Experts of a small language model: a shared expert of 64 neurons.
Below are experts of layer 8 (counted from 0) of a mixture-of-experts language model. Rows are named router (the router's row for the expert), gate (a neuron's input weights, with its number), up (a neuron's input weights, with its number) and show model dimensions 64-127. Each number is 50 + 10 x the weight over its row's rms, rounded and kept within 0 to 99.
After each expert's rows: a language model's description of what the expert responds to; "mostly gets" lists some tokens that are sent to it at least half of the time. This comes from a sample of Wikipedia text that the model never trained on.

# expert 0
router:62 56 47 34 50 51 57 67 60 56 52 52 54 46 46 53 55 46 38 37 55 45 35 43 70 48 39 34 49 51 58 31 39 51 45 68 48 64 53 62 47 37 45 43 68 51 58 68 67 55 53 36 42 34 50 35 41 43 44 39 53 51 39 42
gate0:49 48 62 43 51 44 63 68 56 55 32 37 58 46 33 46 56 51 52 42 46 45 58 47 50 32 56 43 46 35 78 46 54 61 55 47 60 53 65 52 45 53 62 59 46 45 39 63 42 45 68 43 45 65 67 51 57 50 36 44 39 62 47 60
up0:63 51 67 39 58 30 50 72 64 47 38 42 62 41 41 44 52 60 37 26 56 44 50 43 53 39 54 42 54 51 39 39 53 63 53 48 64 59 68 51 67 51 61 68 54 54 33 54 46 55 57 46 43 53 66 56 58 46 39 41 38 69 46 56
gate1:52 39 40 61 57 45 47 58 41 49 48 43 60 39 51 45 76 56 52 36 40 44 44 51 58 51 53 47 44 53 40 49 34 51 53 54 61 69 70 45 64 49 54 33 52 39 52 53 47 34 63 44 57 70 42 52 52 77 46 38 55 49 16 53
up1:39 47 47 46 50 62 61 35 59 46 60 44 51 55 45 55 58 46 54 57 38 52 33 58 49 48 56 57 47 50 59 50 65 44 46 49 40 44 37 45 41 41 61 57 49 70 32 42 46 48 41 50 52 55 53 40 40 28 52 70 51 55 61 35
gate2:47 53 53 46 43 63 59 47 39 58 39 73 35 36 59 50 41 49 68 61 69 49 56 50 62 44 46 52 43 43 45 61 35 48 52 55 66 59 47 48 58 61 50 47 58 44 36 41 61 50 50 43 37 50 60 58 36 52 69 57 60 53 38 45
up2:36 37 44 54 57 54 34 62 65 38 48 53 46 58 51 80 58 55 49 51 31 48 34 55 42 57 44 36 46 48 68 53 49 49 33 54 40 45 47 58 31 48 39 52 42 44 31 61 45 43 59 62 44 53 55 60 67 46 44 44 50 45 55 49
gate3:34 39 39 33 50 42 64 54 55 48 60 49 57 63 54 37 62 42 53 49 66 45 48 26 49 50 50 53 55 58 67 57 36 39 53 53 66 60 47 69 51 55 67 44 49 44 63 64 58 69 48 48 38 52 45 46 44 51 48 39 56 62 44 37
up3:34 48 58 67 57 61 51 53 53 55 42 50 42 48 53 61 41 57 41 40 35 50 52 61 41 37 45 54 40 51 59 65 47 59 46 38 49 44 43 50 49 51 20 41 52 57 37 42 40 46 69 49 70 57 53 61 55 69 70 51 44 51 47 56
Description: Small integers and pipe separators in sports statistics tables, plus word-initial stems split mid-word, such as gu, adv, tw, rugg.
mostly gets: " gu", " adv", " inv", " rem", " recogn", " dev"

# expert 41
router:61 52 53 64 66 41 37 52 59 56 54 37 47 49 34 37 42 44 44 48 40 41 44 27 49 53 45 37 38 52 36 44 39 38 37 41 65 60 69 54 53 56 57 58 26 50 51 49 33 48 61 68 44 40 56 42 64 38 27 69 39 45 54 49
gate0:29 52 46 42 68 49 41 57 45 29 52 50 58 43 37 74 50 43 67 36 43 46 46 49 52 70 51 46 49 45 58 29 46 59 48 61 52 37 51 47 49 53 59 35 58 47 49 37 50 69 48 49 66 52 53 43 61 51 39 32 32 55 49 44
up0:41 39 64 48 65 44 43 52 29 44 51 59 68 45 54 44 68 48 52 46 33 32 56 49 51 52 45 48 60 44 56 35 45 25 44 65 52 36 53 63 55 33 42 58 56 42 54 57 46 52 68 48 64 42 58 32 49 65 24 37 37 63 56 68
gate1:51 47 41 34 53 53 52 49 60 49 57 52 56 45 49 61 33 64 51 63 59 46 55 33 49 43 45 44 59 57 36 50 57 53 46 50 62 54 43 47 63 57 51 58 47 41 36 67 40 64 49 49 61 70 59 49 60 52 61 47 47 47 60 47
up1:43 41 54 70 37 46 61 48 46 53 59 43 42 43 46 58 50 41 42 45 57 40 44 44 63 46 50 36 54 45 62 49 52 42 68 50 55 49 43 51 32 48 50 56 39 55 45 52 45 53 46 62 47 51 58 35 48 49 43 55 58 37 23 36
gate2:57 34 42 49 44 46 41 31 57 58 44 70 56 65 58 42 57 55 45 35 47 37 68 59 35 40 30 47 46 51 52 61 47 43 43 46 59 56 62 37 48 53 50 45 21 24 36 42 71 53 36 46 56 43 48 36 61 57 52 46 56 64 54 33
up2:50 50 69 60 49 43 55 51 39 43 48 33 34 38 48 47 42 48 44 71 47 35 53 33 42 64 45 53 62 55 41 40 76 55 54 66 48 51 49 80 48 65 60 55 61 57 49 38 34 59 58 57 45 42 49 43 32 50 47 47 42 46 42 61
gate3:37 54 29 54 42 73 56 42 53 58 43 57 65 61 49 53 57 61 69 51 51 44 40 37 48 52 69 55 48 57 58 35 62 47 50 44 66 54 56 58 56 60 60 56 53 51 37 49 28 34 51 54 61 47 37 57 34 45 46 58 44 60 70 43
up3:50 64 43 42 47 48 59 50 41 48 49 38 26 63 56 62 50 42 52 58 40 83 53 52 49 37 54 46 69 61 59 49 37 51 53 45 53 32 39 45 59 43 59 58 46 51 55 44 56 52 43 52 44 51 54 40 54 63 53 43 56 58 66 48
Description: Words in geographic and species descriptions such as directions, oceans, colors and place-name starts, like Pacific, along, black, east, Spr(ings).
mostly gets: " Beij", " along", " Atlantic", " fish", " Hot", " sett"

# expert 10
router:62 67 62 57 53 53 53 35 54 63 50 44 50 47 55 49 34 59 44 51 51 41 51 42 55 58 42 50 66 43 65 53 55 53 61 48 51 43 50 59 45 56 42 46 30 55 30 43 45 49 39 45 54 61 81 67 41 36 51 72 37 67 65 70
gate0:36 50 22 39 66 42 38 50 53 59 38 52 62 63 58 48 33 56 54 30 49 37 40 34 50 59 40 38 46 54 39 52 57 66 51 48 50 46 49 54 49 54 47 54 42 68 45 69 26 56 46 66 55 35 42 61 52 60 72 59 49 57 47 39
up0:52 51 42 48 47 66 47 60 57 58 54 39 53 40 80 36 57 46 45 52 60 55 58 31 52 45 68 59 33 60 52 59 55 62 37 46 43 39 48 40 65 33 49 56 28 51 55 56 57 44 66 44 49 58 56 41 30 48 55 40 58 54 41 36
gate1:45 32 48 45 44 49 49 48 53 41 59 24 56 59 63 49 51 54 36 57 45 52 44 47 47 64 53 43 53 57 52 50 32 55 59 49 69 61 59 48 51 60 53 35 46 60 23 60 37 45 56 55 53 62 35 40 50 40 30 50 62 43 61 33
up1:44 42 43 53 46 55 54 58 51 66 40 59 55 61 63 79 50 47 55 51 52 52 32 43 34 41 57 51 41 61 52 49 54 45 40 59 41 58 47 41 47 51 56 54 47 55 56 50 49 71 51 41 52 34 39 53 63 60 49 54 52 53 36 68
gate2:73 55 53 56 43 73 46 45 54 63 34 65 49 41 58 38 71 71 40 37 50 34 52 46 57 41 50 59 63 50 56 54 58 26 66 33 31 50 43 54 55 38 53 45 40 69 51 41 57 64 31 48 51 64 51 46 37 43 43 41 52 49 34 53
up2:45 53 45 46 44 58 58 46 69 43 51 42 46 45 58 45 39 55 53 64 48 54 46 32 41 48 52 65 67 55 73 65 54 74 56 63 42 46 55 42 50 54 62 58 52 48 44 47 22 37 44 62 46 52 57 62 43 50 53 69 56 40 38 45
gate3:48 61 64 32 41 49 50 47 50 42 55 61 35 35 60 37 58 36 58 61 66 38 55 38 51 49 50 59 58 60 44 59 46 50 37 41 50 55 40 59 54 52 60 55 60 48 41 58 35 46 62 33 65 48 53 45 39 50 48 41 49 64 56 61
up3:51 51 48 42 63 53 56 49 49 54 31 50 55 43 64 63 52 51 31 49 53 37 45 44 43 50 49 48 55 52 38 56 48 53 65 59 49 67 40 36 53 45 49 38 53 46 34 58 28 59 47 53 41 53 67 47 55 62 55 39 36 77 50 46
Description: First pieces of split words, often capitalized, such as Ca in Caucasus, cr, ins, expl; common in scientific classification boxes.
mostly gets: " cr", " ins", " Cr", " expl", " La", " Acc"

# expert 7
router:54 52 43 48 44 38 40 53 36 24 51 37 52 36 66 42 68 55 56 60 59 39 61 44 53 32 40 47 66 51 59 72 47 37 56 36 58 58 37 52 51 43 37 43 40 50 43 59 52 44 37 60 44 63 53 63 78 56 57 58 49 65 43 41
gate0:46 51 58 50 59 55 39 56 53 48 28 53 49 47 52 50 44 39 64 61 46 34 41 61 56 45 51 50 59 30 61 49 57 31 38 55 42 53 48 45 69 58 40 46 56 41 62 45 26 59 51 52 52 25 56 54 55 37 66 45 33 49 63 35
up0:63 37 33 71 41 36 60 50 46 55 55 68 51 68 54 34 40 45 48 33 55 57 59 57 58 38 57 56 39 63 44 59 45 47 46 43 36 57 56 47 64 54 62 48 65 58 45 45 57 36 81 50 45 54 54 38 46 54 58 48 56 54 45 48
gate1:39 35 37 49 45 42 57 66 61 44 47 49 49 24 47 47 59 64 64 59 53 43 67 32 55 60 49 82 38 54 47 62 67 35 66 46 51 34 42 53 52 56 45 46 43 67 47 60 59 44 30 44 58 52 43 49 35 46 50 47 44 35 38 40
up1:62 50 54 50 43 57 47 65 33 51 44 37 57 33 48 41 65 64 39 46 45 44 65 59 39 47 50 46 53 44 63 57 41 61 33 54 60 43 60 50 55 73 46 48 42 52 61 53 64 40 54 42 40 38 63 60 53 37 49 43 51 43 65 69
gate2:64 42 31 45 56 44 36 39 57 61 56 35 65 54 52 52 58 55 65 54 55 50 48 40 51 55 22 50 47 58 44 53 46 56 49 50 67 41 50 44 42 38 44 49 37 36 59 57 47 67 34 28 58 55 59 51 58 59 42 43 39 46 56 42
up2:31 54 33 54 55 45 42 45 34 54 58 51 46 54 29 45 49 44 64 75 57 58 57 46 45 42 57 22 26 48 47 38 48 60 64 55 44 58 63 44 39 56 52 56 56 62 56 58 47 44 41 55 47 44 63 40 43 67 60 49 46 63 48 56
gate3:54 52 39 56 59 43 41 41 62 74 57 61 48 52 54 44 62 51 44 72 40 47 57 53 55 67 55 35 54 52 55 45 52 36 28 65 53 66 36 47 44 54 36 59 44 37 47 48 69 47 57 41 55 53 58 55 37 41 42 31 35 53 48 59
up3:50 55 47 57 56 68 49 50 47 35 40 51 63 54 66 48 36 46 54 41 50 50 50 36 46 48 30 76 51 42 46 44 47 63 68 26 44 46 51 45 57 36 56 58 55 52 45 31 35 58 57 42 40 47 60 48 63 67 43 62 78 47 58 42
Description: First syllable of a proper name, personal or place, starting a word, such as Dar(ley), Bra(intree), J(evetta), Dur(ham).
mostly gets: " Sa", " Ber", " Har", " Bra", " Nic", " Fer"

# expert 3
router:58 44 53 58 49 46 41 52 26 49 40 75 49 66 62 53 39 46 50 37 54 38 33 40 36 57 57 44 41 37 30 52 38 47 51 54 45 65 31 57 50 60 59 66 53 51 72 57 50 54 51 42 42 57 59 43 47 40 33 42 54 58 48 56
gate0:58 51 58 44 52 42 33 30 54 47 43 56 66 64 63 54 45 45 43 50 55 35 41 59 64 68 58 43 39 53 57 50 54 41 60 42 45 60 53 50 46 39 52 50 46 38 61 70 47 34 50 66 67 38 54 51 49 58 48 50 51 40 56 49
up0:64 52 66 35 41 38 62 42 30 52 48 53 50 59 44 71 44 54 33 47 43 49 47 51 35 59 35 55 40 51 47 38 42 44 57 59 32 57 45 46 41 64 58 54 61 52 53 76 49 34 68 53 53 51 65 50 54 46 40 32 54 24 74 48
gate1:70 40 41 55 60 53 57 63 63 55 39 40 52 30 42 40 51 43 46 49 56 49 47 49 58 49 61 32 60 63 46 55 54 46 54 37 68 39 69 53 57 48 54 43 31 66 60 54 52 77 50 37 67 44 45 49 44 52 57 54 29 57 29 66
up1:49 50 44 54 53 49 68 59 40 41 38 42 56 60 53 48 46 51 31 51 38 36 66 50 40 53 65 58 54 62 56 34 30 47 38 51 41 33 42 59 28 68 47 55 51 53 52 48 65 64 41 54 30 51 55 51 37 43 42 34 52 67 76 54
gate2:48 47 48 45 52 54 56 44 48 54 44 40 58 60 50 56 33 42 44 40 44 52 53 51 42 68 69 49 55 52 80 55 45 65 51 62 40 58 61 43 39 60 59 46 52 54 61 58 60 57 45 44 64 52 29 49 50 43 44 51 35 37 49 52
up2:47 47 61 66 47 70 61 52 45 50 60 37 33 57 44 53 39 52 69 40 41 50 36 39 42 65 53 57 47 49 64 61 42 68 47 41 49 75 56 45 55 48 58 59 49 50 44 50 54 50 61 49 60 58 36 52 57 48 58 62 63 44 48 46
gate3:51 53 62 60 65 37 58 57 49 45 43 47 62 42 66 59 54 36 40 51 66 50 29 54 37 54 63 55 50 44 50 37 65 68 56 48 62 49 53 58 44 53 22 47 47 39 65 46 51 40 45 63 49 50 50 49 51 47 58 51 44 53 32 41
up3:48 40 43 33 57 69 46 38 41 57 55 64 36 42 39 73 43 55 59 49 33 47 55 43 57 60 47 54 52 47 48 61 32 47 49 46 30 86 43 50 54 41 71 57 50 58 30 63 50 50 53 38 53 51 53 46 50 45 47 52 49 56 65 49
Description: Prepositions, conjunctions and semicolons that open a following phrase or clause in prose, such as of, for, during, because, however.
mostly gets: " However,", " During", " during", " because", "During", " when"

# expert 23
router:56 45 50 58 71 69 52 44 58 29 40 35 48 61 62 44 57 39 56 58 66 38 72 45 45 62 33 66 59 67 61 63 45 53 43 62 51 45 68 41 52 42 44 39 54 37 60 50 70 61 61 58 40 38 47 30 49 39 47 47 28 46 49 56
gate0:51 55 37 38 56 46 65 47 61 55 50 53 62 56 37 62 47 53 44 46 37 65 40 55 58 55 48 47 40 51 41 47 39 50 60 56 44 36 42 53 35 49 67 57 52 43 35 41 47 51 60 51 42 54 54 44 47 25 38 40 46 56 52 59
up0:51 47 60 32 51 36 57 36 67 51 57 50 65 57 39 62 51 41 46 35 37 56 44 49 54 62 43 31 38 60 53 40 51 47 65 70 63 38 41 46 33 45 41 56 55 45 37 45 55 59 59 45 56 43 45 55 38 44 30 55 47 53 45 64
gate1:53 44 50 30 52 33 45 47 44 63 59 57 61 39 24 32 70 52 59 51 47 59 38 42 54 53 69 51 55 52 65 37 34 45 60 49 33 52 48 38 63 62 45 33 46 59 59 63 54 46 52 54 30 45 72 40 54 44 48 72 54 52 40 55
up1:50 39 50 46 47 60 52 38 57 32 41 63 54 40 57 44 55 65 47 44 54 56 67 45 38 76 53 47 62 56 45 60 56 43 64 59 62 55 52 55 56 48 33 60 36 40 51 41 50 55 44 51 52 51 47 39 38 38 58 57 66 43 48 49
gate2:59 47 45 52 47 52 70 39 43 41 51 36 47 48 45 60 56 52 49 48 50 50 58 34 56 58 40 60 62 63 67 39 44 58 49 44 35 59 61 63 49 46 60 43 62 46 45 61 50 48 56 40 51 45 51 43 36 69 50 63 47 55 56 54
up2:26 50 44 57 58 43 47 62 64 64 34 48 68 43 50 67 46 59 44 54 47 45 59 53 56 39 57 39 48 53 54 58 50 47 46 47 49 36 32 53 36 38 57 55 61 49 50 42 51 65 50 42 49 55 42 54 58 41 38 69 26 76 50 50
gate3:32 60 36 59 54 48 37 47 44 52 48 43 50 43 55 56 38 45 56 49 31 50 40 81 56 37 45 58 60 53 56 32 45 47 51 42 67 49 45 52 39 48 71 43 69 46 52 28 45 62 49 51 53 81 46 40 58 55 48 44 43 53 67 41
up3:37 67 57 49 59 43 42 47 46 57 46 43 60 47 42 49 53 48 22 52 39 44 37 66 54 19 44 38 47 63 64 56 59 45 46 56 53 54 51 67 57 57 45 64 55 43 62 44 57 62 40 61 56 52 36 51 45 38 46 42 56 39 34 59
Description: Table pipes, line breaks and cell openers in charts, medal tables and name lists, plus month names, "(born" and non-Latin script bytes, like Chart, Bronze.
mostly gets: "|---|---|", " medalist(s)", " active:", " (b.", " Bronze", " Chart"

# expert 51
router:47 63 54 55 55 58 51 37 46 54 45 26 50 37 56 53 49 53 65 47 25 60 35 48 38 51 47 38 52 51 51 60 46 74 45 50 57 51 41 56 47 33 58 42 37 55 41 66 59 40 43 60 55 39 49 29 36 36 60 63 59 44 60 46
gate3:40 42 60 59 57 50 46 55 50 69 49 45 37 55 69 58 50 25 50 58 43 49 42 68 69 54 31 45 47 40 38 26 49 46 55 52 58 52 51 47 57 53 43 47 41 44 46 37 49 36 51 54 58 69 58 37 59 40 59 47 50 51 42 42
up3:69 62 40 41 41 50 31 51 51 55 50 62 63 35 38 59 51 61 65 43 60 51 43 47 55 61 69 57 54 55 47 62 40 62 51 39 46 53 48 39 48 27 50 45 69 60 39 60 58 57 47 32 40 37 44 69 54 63 46 36 41 51 59 56
gate4:59 45 58 66 27 47 53 57 56 58 67 46 48 55 45 47 63 55 54 59 46 29 59 49 60 46 46 47 53 58 39 56 62 49 44 47 57 47 40 54 66 44 35 41 40 47 45 49 45 37 56 41 35 58 66 57 41 51 53 39 61 49 45 47
up4:68 53 37 45 47 65 51 47 64 40 34 60 60 55 51 54 49 65 45 43 77 54 48 48 46 50 66 58 39 63 31 48 40 35 48 58 28 52 42 51 32 53 40 50 55 66 49 56 56 54 62 48 51 49 41 49 46 49 46 31 33 46 60 50
gate5:68 49 46 47 19 46 49 76 43 41 51 54 57 45 50 33 51 48 60 34 65 45 51 47 49 44 29 45 48 45 40 52 49 56 64 58 74 45 51 41 54 61 35 64 47 49 54 40 54 56 47 53 37 45 46 44 28 35 60 68 48 54 53 46
up5:41 36 53 49 50 51 49 50 54 61 39 47 46 59 49 49 61 61 41 65 44 37 57 39 52 47 49 47 64 54 57 39 53 42 46 54 42 55 53 57 31 75 73 51 48 62 56 55 36 58 46 56 48 60 50 48 49 48 13 46 52 53 31 50
gate6:44 32 60 48 56 68 42 43 68 40 46 39 45 57 69 52 47 56 36 45 37 55 42 50 48 47 55 58 39 58 51 52 52 66 68 68 37 50 46 37 62 34 55 50 70 61 48 56 44 48 38 61 62 26 43 58 37 33 56 48 50 57 58 55
up6:55 35 56 40 63 54 49 53 63 35 54 41 44 59 68 68 50 59 46 64 31 55 39 53 53 52 50 57 37 56 44 53 30 45 59 71 37 51 48 58 54 40 46 52 78 51 60 62 42 41 40 50 60 38 47 53 28 39 50 34 44 65 35 54
Description: Words inside names of institutions, ministries and offices, mostly of plus National, Royal, State, Foreign, as in Minister of Agriculture.
mostly gets: " Royal", " Foreign", " Headquarters:", " Naval", " Medical", " Social"

# expert 34
router:57 54 47 36 59 61 60 53 41 51 50 56 31 47 62 64 36 50 38 33 40 68 48 49 35 49 56 57 45 58 60 25 32 67 36 42 40 54 46 56 37 43 59 64 66 47 39 43 48 45 42 43 39 53 57 44 31 66 60 58 40 44 42 52
gate3:45 56 50 41 69 50 44 48 49 55 62 43 52 40 81 56 47 53 51 51 55 36 55 61 58 33 43 36 47 47 47 46 37 59 69 55 68 44 51 36 45 44 47 30 48 61 55 48 58 64 49 50 65 46 40 42 44 46 14 44 42 53 60 54
up3:44 58 50 62 65 43 54 40 40 55 47 59 54 53 66 44 50 53 49 41 35 67 33 67 50 55 58 48 51 53 68 44 45 53 54 63 57 35 35 44 49 41 28 39 55 47 41 63 70 46 50 47 55 52 56 48 52 54 42 57 49 54 59 52
gate4:62 45 41 51 38 52 58 29 53 37 53 43 56 50 47 34 59 59 35 44 52 41 42 35 57 63 31 56 44 56 39 41 59 52 34 47 41 51 42 51 45 36 50 55 50 62 57 57 47 58 61 45 57 53 41 51 44 61 59 66 64 53 52 44
up4:37 60 55 56 61 46 52 64 58 62 51 55 54 43 54 44 50 41 48 69 47 61 64 60 33 34 63 46 71 48 62 53 40 48 44 53 62 43 65 48 59 58 48 37 42 44 49 36 62 38 46 46 39 27 50 49 50 51 57 60 47 46 44 44
gate5:51 41 43 38 47 66 46 43 47 55 47 35 55 48 63 61 37 46 40 57 39 52 43 40 69 50 54 53 55 36 33 26 55 45 45 46 45 53 48 55 55 56 54 47 63 46 59 37 56 48 46 54 62 37 51 59 44 63 47 34 54 75 61 44
up5:47 58 42 46 47 40 64 48 46 51 46 46 49 39 66 49 35 69 48 55 56 50 63 54 40 49 69 47 44 50 61 75 54 54 62 60 58 41 63 54 39 62 62 67 46 66 33 56 40 47 36 39 54 68 43 44 33 30 34 62 44 50 53 47
gate6:41 57 52 43 57 46 25 44 48 56 47 31 47 52 53 47 40 48 29 37 33 45 48 38 59 39 56 63 50 55 55 48 39 60 47 56 53 77 48 59 50 52 44 36 46 48 63 44 48 58 44 54 32 44 56 49 53 50 52 57 55 57 74 56
up6:51 41 74 50 61 39 41 53 43 47 59 55 49 29 43 49 57 53 72 58 50 53 53 35 47 51 51 44 55 42 55 55 39 31 65 33 39 42 44 39 42 41 39 72 37 79 36 61 44 60 51 54 69 72 49 51 66 38 48 75 51 41 42 44
Description: Connecting words and punctuation such as and, the, possessive 's, colons, dashes and pipes, as in first and second.
mostly gets: " (Note:", " for:", " titled", " (now", " (as", " vs"

# expert 61
router:41 64 36 60 51 38 34 53 56 61 43 57 51 68 59 51 30 48 41 61 32 32 63 53 44 67 57 63 53 50 60 36 62 31 43 52 51 38 52 41 47 48 49 37 65 38 51 45 54 46 70 41 39 40 51 53 55 67 53 47 47 56 46 41
gate0:50 37 58 42 41 35 35 36 65 47 47 54 44 60 77 49 52 48 55 40 53 48 53 53 59 50 57 48 48 57 52 61 58 44 41 40 59 46 55 70 65 52 47 47 62 46 47 55 39 45 51 51 33 40 41 61 61 54 64 22 69 62 52 58
up0:31 49 55 45 40 42 65 43 57 49 55 50 53 44 71 44 36 54 60 62 59 54 52 41 56 74 50 51 37 50 52 55 57 60 47 47 62 56 50 52 52 55 45 60 50 44 69 56 32 51 50 48 51 42 43 69 36 60 58 38 58 45 42 64
gate1:50 61 35 57 48 46 50 45 47 58 66 74 50 33 30 40 61 57 61 48 63 31 23 39 41 41 52 40 47 59 63 29 39 50 61 55 55 61 47 40 53 54 39 45 51 52 36 54 62 42 59 48 41 56 59 59 39 56 56 63 59 30 45 53
up1:51 43 46 41 39 43 42 70 55 41 48 45 57 61 25 70 50 46 57 52 30 56 50 64 55 60 40 56 46 28 53 43 54 36 60 74 40 41 64 51 61 40 42 58 39 41 49 41 39 50 66 47 63 56 58 44 51 49 46 39 44 54 47 42
gate2:32 36 48 48 64 56 50 37 71 54 41 61 39 60 46 41 51 48 50 62 53 42 56 43 55 62 57 34 56 66 42 62 63 62 47 60 54 38 40 38 51 72 44 40 59 32 46 43 43 49 57 41 66 47 40 42 35 40 58 42 40 34 50 24
up2:52 54 38 36 48 57 38 57 33 49 50 72 66 59 50 61 18 50 58 43 47 58 55 63 51 46 43 50 26 58 43 31 51 65 53 63 63 63 41 43 51 40 51 63 49 39 49 52 45 62 58 38 42 62 45 64 45 56 45 47 49 55 65 63
gate3:54 63 54 53 62 54 40 42 35 41 56 55 43 62 59 53 43 58 64 56 56 62 52 46 52 43 45 56 58 51 52 54 48 25 48 54 49 37 55 30 42 58 43 46 63 39 48 65 53 46 52 51 47 43 68 58 53 53 57 63 43 51 51 67
up3:43 63 52 68 44 49 33 50 70 50 63 66 52 59 62 52 48 49 47 38 47 45 35 49 45 50 59 56 36 53 47 65 67 38 46 43 48 47 38 32 35 44 42 57 58 50 48 63 38 66 50 40 48 49 56 48 49 49 62 59 52 52 64 56
Description: Clock-time pieces, numbers and words in schedules and results tables, such as 8:15 p.m., 1:30, final, annual, Results heats.
mostly gets: " tr", " Disc", " annual", "esult", " final", "===F"

# expert 12
router:33 73 48 48 61 58 51 50 35 31 48 46 35 51 56 66 50 61 43 47 50 49 61 42 48 37 49 44 56 46 34 56 44 57 52 42 65 48 52 59 51 50 41 45 42 43 57 62 55 65 59 44 72 32 45 38 63 63 35 42 33 63 66 43
gate1:40 46 38 57 49 34 72 65 51 42 46 59 53 37 61 41 54 43 53 24 47 51 50 64 53 44 49 31 33 63 48 60 41 61 64 51 57 63 26 46 53 48 41 50 62 54 52 49 66 58 45 54 41 40 43 44 56 58 54 52 57 37 52 63
up1:32 50 38 48 52 47 61 60 45 39 27 68 54 43 51 65 42 41 52 50 39 46 62 59 43 44 46 51 41 71 48 60 52 67 64 50 52 46 39 49 56 51 35 49 68 50 59 53 77 55 54 49 47 47 39 45 59 63 45 59 49 49 54 68
gate2:46 48 47 50 52 54 41 58 43 34 62 55 44 44 62 59 54 61 69 25 56 41 58 55 46 42 57 55 54 73 56 46 39 45 68 49 32 57 35 53 61 42 49 37 42 44 50 61 56 39 48 43 41 48 57 62 51 77 49 49 42 56 57 52
up2:49 49 57 41 38 37 64 35 43 54 41 47 61 48 50 51 49 47 42 54 56 58 54 57 56 40 62 51 42 52 60 52 49 59 37 41 63 54 55 48 32 59 42 59 40 45 50 45 56 48 42 58 57 63 63 34 49 38 51 53 55 35 40 55
gate3:40 65 54 35 45 47 48 49 36 55 64 57 42 62 60 35 49 62 65 51 40 51 60 44 28 45 42 27 59 65 39 51 48 57 64 51 57 52 49 55 50 64 33 46 42 49 74 49 47 66 62 54 49 34 62 51 43 65 31 51 52 59 51 49
up3:63 56 50 55 43 51 46 58 54 45 33 55 44 45 62 43 50 56 47 50 41 69 33 52 43 52 35 51 51 46 35 59 47 33 44 32 35 39 44 54 61 47 37 52 56 45 48 45 69 52 38 21 48 58 58 50 36 44 53 49 40 57 52 38
gate4:44 59 50 37 53 64 44 42 33 37 60 36 49 43 38 45 65 47 63 48 40 55 50 50 66 41 66 36 46 48 51 53 54 46 40 52 51 48 59 62 67 37 46 61 29 62 63 58 54 63 59 63 55 62 47 43 41 44 51 45 58 46 48 28
up4:36 53 56 51 54 35 53 42 62 39 50 44 60 57 64 49 43 54 52 35 55 57 39 30 56 30 49 46 50 55 48 63 50 63 37 46 39 39 38 39 62 59 50 49 32 76 48 56 68 67 53 42 55 40 59 55 37 63 67 37 55 36 42 47
Description: The word "the" and league or organisation names in sports articles, such as UEFA, Serie, NCAA, MLS, Premier.
mostly gets: " UEFA", " Pr", " Serie", " ML", "-year", " Years:"